Weights of a small mixture-of-experts language model, trained from scratch on English Wikipedia: vocabulary 4096.
Below are experts of layer 5 (counted from 0) of a mixture-of-experts language model. Rows are named router (the router's row for the expert) and show model dimensions 64-127. Each number is 200 + 30 x the weight over its row's rms, rounded and kept within 0 to 999.
After each expert's rows: a language model's description of what the expert responds to. This comes from a sample of Wikipedia text that the model never trained on.

# expert 16
router,176,249,231,210,223,197,238,191,185,183,236,165,175,188,218,211,135,193,125,197,197,125,227,183,154,210,200,246,236,235,193,180,197,219,240,190,199,197,214,215,209,192,233,227,202,137,206,198,202,165,212,171,262,167,187,147,209,211,217,172,137,234,235,248
What it handles: Line breaks ending list items, table rows, song listings and paragraphs, plus heading markers and = title lines in structured pages.

# expert 11
router,190,138,219,211,186,183,230,223,170,165,201,174,204,191,204,218,215,211,135,277,159,182,199,157,192,236,213,246,213,212,224,169,168,236,186,173,201,219,212,188,199,184,208,225,201,167,171,174,221,184,217,188,215,168,222,202,145,221,222,225,180,257,227,211
What it handles: Descriptive adjectives and compass words, often their word-final pieces, such as narrow, plain, elegant, north, small, high, long.

# expert 46
router,204,186,205,209,221,144,193,149,185,172,222,133,276,122,212,213,226,170,171,221,206,194,161,211,185,215,205,227,245,204,167,167,143,223,188,210,221,221,213,159,212,208,268,231,187,216,206,174,183,171,259,173,202,192,230,183,167,115,243,223,159,204,210,253
What it handles: Opening stem pieces of longer Latinate words, like oper, cr, cult, activ, loc, expecting endings such as -ation, -ate, -ure.

# expert 43
router,162,170,212,172,162,198,176,191,175,190,194,183,220,170,241,209,212,201,145,196,175,158,211,149,183,236,222,218,246,214,186,199,175,234,202,223,213,236,194,200,163,205,278,188,220,162,191,146,216,198,235,210,220,193,189,170,143,202,219,217,155,238,233,220
What it handles: Pieces of competition names and ordinal suffixes in sports text, such as FA in UEFA, Cup, League, nd in 62nd, plus Thai and Hindi bytes.

# expert 27
router,168,209,256,206,208,184,256,221,173,177,193,179,245,184,209,213,168,165,115,221,190,171,178,145,164,176,205,250,167,224,208,202,125,219,236,209,223,190,216,188,199,172,214,269,217,185,200,218,232,210,266,255,245,180,188,177,196,187,234,240,173,168,231,194
What it handles: The -ly suffix of adverbs and words like to, not, also, later, then, well, than, as in formerly, mistakenly, fully.

# expert 42
router,184,187,217,187,223,230,212,163,181,189,206,146,212,178,226,242,220,185,131,230,193,197,184,135,152,250,205,210,224,224,195,167,183,167,200,234,220,230,207,174,209,184,245,187,184,169,187,156,204,201,202,225,204,179,224,131,183,140,186,251,203,235,241,242
What it handles: Bare spaces, en dashes and signs right before digits in scores, records and measurements, such as 672–458, UTC+0, 112–114.

# expert 40
router,147,134,216,148,178,213,202,217,193,140,211,176,191,123,195,211,206,208,172,215,183,159,212,201,183,267,181,236,219,245,204,214,149,215,267,184,249,201,212,174,174,190,238,220,208,145,179,154,207,172,233,219,213,150,171,198,164,205,203,268,180,219,241,230
What it handles: Nouns for people's roles and relations, like member, coach, son, president, founder, often as word endings such as -er, -ist.

# expert 29
router,194,255,205,198,210,182,256,187,188,144,152,176,202,140,197,259,160,194,184,192,211,200,208,173,133,249,192,185,218,200,192,219,192,195,213,233,222,255,249,150,194,175,225,186,185,174,200,172,206,195,219,224,216,200,216,148,171,159,225,231,197,222,173,264
What it handles: Opening pieces of Latin-derived verbs and nouns, often prefixes, such as re, comp, dec, exp, app in appointment, dis-ap-peared.

# expert 52
router,178,236,219,137,189,221,226,168,154,196,201,182,230,192,199,214,219,194,193,157,194,156,193,198,170,252,203,202,245,200,208,181,169,267,190,199,206,217,253,201,153,183,228,212,172,159,202,163,235,191,242,255,235,202,228,189,159,176,226,207,169,170,189,227
What it handles: Short vowel or two-letter syllable pieces at word starts or after hyphens, like se, le, he, as in ground-level, hand-held.

# expert 20
router,198,199,226,145,243,191,197,202,194,172,204,203,170,193,218,235,176,223,203,224,190,188,174,168,156,212,222,243,218,250,168,208,202,226,240,210,201,168,231,226,193,183,235,248,227,151,139,151,195,162,234,156,202,194,162,186,189,163,225,236,188,210,216,207
What it handles: Capital letters inside acronyms and country codes, often in parentheses or tables, such as DAR, SANA, IUPAC, SWE, USA.

# expert 60
router,176,188,249,195,213,213,185,202,179,207,208,193,234,175,214,211,180,196,123,185,147,125,157,195,169,223,213,243,210,247,211,188,149,170,211,180,224,193,204,189,166,192,213,258,200,118,210,154,222,170,229,226,199,168,180,155,192,185,197,227,132,212,256,218
What it handles: Determiners and counting words before a noun, especially one, this, same, each, several, as in at one time.

# expert 55
router,174,164,235,186,236,209,232,183,154,167,192,189,231,210,199,208,221,144,110,222,216,189,212,180,160,198,175,267,194,201,190,162,176,200,211,242,232,214,214,183,224,191,202,239,202,173,184,178,240,212,231,173,194,172,220,113,199,194,219,220,117,219,218,224
What it handles: Forms of be, have and modals after a subject in descriptive prose, such as is, was, were, has been, could.

# expert 3
router,217,186,207,125,219,222,229,212,191,192,216,178,197,185,214,229,212,197,168,242,199,160,143,179,184,196,217,206,238,243,200,248,143,236,228,188,195,212,218,174,201,190,229,254,165,184,208,209,213,181,234,183,232,198,212,147,162,171,205,213,182,248,251,207
What it handles: Digit pieces inside numbers and figures, often in tables or measurements, such as 119.68'6', 1:47.'90', 5'20' ft.

# expert 2
router,199,183,220,188,170,181,255,223,151,175,186,190,248,193,185,235,179,169,152,212,212,158,192,143,152,208,211,221,192,193,168,190,195,184,255,237,198,248,185,147,169,152,214,240,170,178,186,166,237,176,214,206,197,172,196,128,232,194,238,233,179,211,182,255
What it handles: Past-tense verbs and their first word pieces after he, she, who or a name in biographies, such as was, had, grew, lived, s-nuck.

# expert 39
router,188,237,222,184,224,218,195,211,176,145,232,149,221,192,221,231,188,214,137,220,166,164,189,221,210,244,226,252,211,251,207,157,185,197,246,202,180,229,230,216,200,196,222,195,185,171,196,150,230,192,263,224,234,191,187,165,198,168,221,207,183,244,208,212
What it handles: Line breaks and table-row endings, especially | followed by newline after table headers or rows, plus paragraph and heading breaks.

# expert 12
router,159,184,236,174,176,185,216,208,173,193,210,142,196,193,231,240,215,172,121,210,213,228,169,158,190,225,212,246,207,246,178,155,139,195,224,187,192,213,265,190,174,161,253,224,153,126,196,156,208,186,256,168,213,169,203,197,163,210,232,243,199,233,200,184
What it handles: Verb suffixes and reporting verbs in narrative prose, plus object pronouns, such as argu-ing, not-es, imag-ined, said, him, them.

# expert 38
router,188,166,220,195,225,189,186,186,127,170,205,173,208,182,216,223,152,184,179,208,167,167,186,160,173,226,199,249,194,212,192,212,208,220,232,241,235,189,188,183,207,240,226,199,243,154,198,200,238,180,233,195,202,158,235,195,188,174,202,221,162,222,201,230
What it handles: Month names in dates, mostly in sports results tables and schedules after a weekday or pipe, such as Thursday, March 1; 29 Feb.

# expert 21
router,234,216,201,158,193,224,202,213,195,178,243,157,220,185,221,190,212,191,189,206,205,192,210,210,190,206,201,209,233,236,172,146,133,226,202,255,204,202,212,184,181,200,253,248,212,183,168,162,201,173,204,240,174,169,185,168,200,149,212,227,161,201,216,240
What it handles: Short inner word pieces right after a word's first letters, such as be'et'le, pe'op'les, Incred'ib'les, h'orn'.